Weights of a small mixture-of-experts language model, trained from scratch on English Wikipedia.
Size: 12 layers, width 256, vocabulary 2048, 32.8M parameters.
Below are experts of layer 6 (counted from 0) of a mixture-of-experts language model. Rows are named router (the router's row for the expert), up (a neuron's input weights, with its number) and show model dimensions 0-255. Each number is 500 + 50 x the weight over its row's rms, rounded and kept within 0 to 999. Numbers have three digits each.
Before each expert's rows: "comes after" lists some tokens at least twice as common just before its tokens as in all text; "mostly gets" lists some tokens that are sent to it at least half of the time. This comes from a sample of Wikipedia text that the model never trained on. Tokens count by the router's weight.

# expert 6
comes after: " ", " re", " (", " on", " to", "-"
mostly gets: "After", " war", "With", " during", " week", " six"
router:526495446535412542497538449522503515535463552537593420528506513504445533546535464592472514520596530474550548557457522550532464474551480532452418585468500420488465407489471542411404605478504546492533584499532565595472416563484433488516461513473478547472564531485483530514533576544490509508514541489517441469496475560530567507577535489460398570497514470372549476463459445445468534536493514445522533438481366445459532489502512489424513525611511484573444447397460366502493481515452496494494508545458536431577433545412529510562566511520505549431546509478475489561465499414491472502462468489547479540408511483542480525509482474465451533449539519542602481604432577468496492395489499607421542560559472538458429498417451574453541600527477424462580521629443586528462501457532495
up0:497554537522512501501501487540478499544479592586486408494438484468470611505503486391471613473480503575502475606466489480536520532493511586512541544483520522450500502482471499480436481547466517515429525522334515503493513494520470587498467401502472468536501468535469478428522525502469472558476496636516452476515540509541510494499509620481598513504545529538493515544487658483599401572467494493556508378547498480506463403504540437509496509394523499481443509547536509600449543407554534485539578508488434393443478485340442565484451483419614473504471428503573490567489563505523470552413494502496450493407450432527496531570456549462515528437459413498510501441477474435488521493415497602492536485559485497414510535420497454527558501536495466580466573542485555433495565538565505

# expert 15
comes after: " ", ".", " 0", " 1", "/", " 2"
mostly gets: " Li", "0.0", " −", " Ke", "chi", " +"
router:522474447524512551522544463521484496500502471566493418592506428589543598462548589607487450507567386519538565513468409558531436523456481524483407531475510524438406468542546460542472484512512531480445461511564508567487484580544406524450463591433445490479523457497528511568476549502477466519500592442500426447576582463416511531514529497411442614584604476472536545505594461453486437529489529458527546518509476473478525487485456519455509434564542481662480487492510423475466549527462501446590454446452616402598403572452597484499521471393432564548529508491524450560492518511476477380460433524560481498497565500508411549501477520555521524428471544471614468570439535543489489502464453561439453509555480433487447516479543553446479487538484490492504430564519511465519489482436545
up0:537505491496478539521481538461450486536574560521491470520508460451428527531501645479464454538486463512489599604503483570535479492426455516495410484457496551444519557481485473555542433559608526514482452564582523439602446453492380436554475440420530522509573461560574558581533548529521562497520635469535370391562459465455530467557492453477461524466425411505515517497549486487497453495430451348562493432490466441487600474465418575459519507507557489514533480497457457487415548524400553567433508573500590478561522562502461475467445416442457421518538444511599406528481535553570507505460536470605417473535466426536473567508489440493560416514514461452576499490468495497507525444576531484512500536438440536504508503484536473449544482494549532523604520506528441536513537467479489

# expert 29
comes after: " |", ";", "|", "–", ":", " 1"
mostly gets: "–0", "–2", "–3", " 6", " 5", " 1"
router:442467514509513411500467428495466498498430511458563564544475461537521526464533512541434467446553412598502598515447486500523306516478593498505498548523509473474456495450481537571444591476555460492431532462532506602517485545485548563472488580454508510564580472487500473602453553515484439498500514458502380520506565500505410553495499503490530593557539475498572577514508485431465496566453582433479598505476444488489509510480507531435534384519545469557491425508460386444543507469508488500563465479468532463535523600482524495499547454477493535491615560469526418523462528474454452392497473405557543499487556512567447554445485485593575544360396444499470513552539522516551421511471502572460490432512481562504404482429457558421525526500500539441508422579575499500573508468601481
up3:443524572507490479540585569507515417488505461495460470460511541569454556483439594516462506455493476489465487463539420519486483456485429482498499512538443478428540653515577405549510552505429502433528505526458501470370567508539467509424446550480532552520509469426487540504489468483554527473487454453465489541532516451480428517483508535477489505522628550510438534535502506477504442548503519589537395490491487587579426582548513549463454533525535540512524473555461583524578548450422497474576483520554533488553569521509497530512590531349508482560478539491469532474431574509541437537526458410481433485468446482527519624528386446551400572532448538440541594493470444488481584511522515405441427436515453419386496576450598567551483558514496512466545432460559466423427482575426524

# expert 26
comes after: " the", " (", ",", " of", " \"", "-"
mostly gets: " Na", " Gra", " Ab", " Re", " Mar", " Ch"
router:487522387467438472510518477535497497516521561476590399626493398599475471530558496621499467505570430527525566476476480552516417545531549508475430574432510502538428407587461614502464626551488468525458530490493543525606421517410466516451442494457460566574584482491407493509449562464503504564544492550570434480578475598516451528566555510477414457483496507510571510442540464467466466461417560497447545329526508514462546510551484534541500418490555540532392502490466398570480523515441507492570434484505556467610487517436520532496537518489542510507477448532461465523499464450490487567440479420535426474450484370444509478519488555434487536451486478431548533538430593478521487520497492517476449497522448445477492434454518515493495483583542465460542463501511515469571598474528546
up1:525497390459465504479552477473538535576528457518499439483558502488494497492469519542521480477463503466546589508492461494516469499585427519613525586478496493447508393476540593495532510478454517431425539472473554448483543551477481463494466499502517542553485567526535557514524507548474408452524510492480477591566555614453508406530429620564478474439465476502544579450518451552487580414510499471541468473588501555522590555571525431500551549419609565486531530496386484486474493482460506443452469515413531467474463519443454529502498502506459479394461428466471518476562546517559523411508528561554437573472534494526448492479474476420524554527410707562459501515529546485465529520506513548483404485505415502455465534552432490554402582412500466522543441485398476385512632573493510

# expert 1
comes after: " |", " the", " 19", " a", " 18", " (19"
mostly gets: " Mi", " st", " ", " 2026", " 2013", " Pe"
router:527421471511493493506499422547475463447447515491499457530434444549473445491538486573384543520542399487501488569444479524485491446523504442457472514461527486549496493507553611592440522553500427482430536499506512512539534610534471474443390468476398489586539492559422521542398480564506480522423545361462437504606483565560461529596517452498491486487509518511523593454577447453480414444475524462389543431478458540508479440513530471444544440510551504523444456465534429495518585491516589482511491469475548542588464531569503568474604528430523482525476439517524484571582485446420452503516531454457456547452575500423478564514442634510602577413452518523529516568464493471495455564423493519488467464526459408443456531451492516516528525490518520504559476581610531487557574440540611
up0:472427547542529397491495462406489468474438554553502552491492501541535485500506497501533454528497353496484495510434516568527458500563521439586477439506458484514498484457468622473546477563501522466424544398487497494503498619510461522513492451592434521585597510521518568409480523495528544469488535489578448469517482507577473583459420538436513469493456449583503469528474554557572618486567511517452500516558588569529551523485466539362537484500348513588483431517522423514577474466502413463488376567478464529449434555423512526561526479490459474545504425513506540496504556469526426484433501486478609513478558538545466443563523532500528539441441621510501420489376512466556490474494501498576486517487523425577525441474404495413455479541525516510435557470515514525613510453477575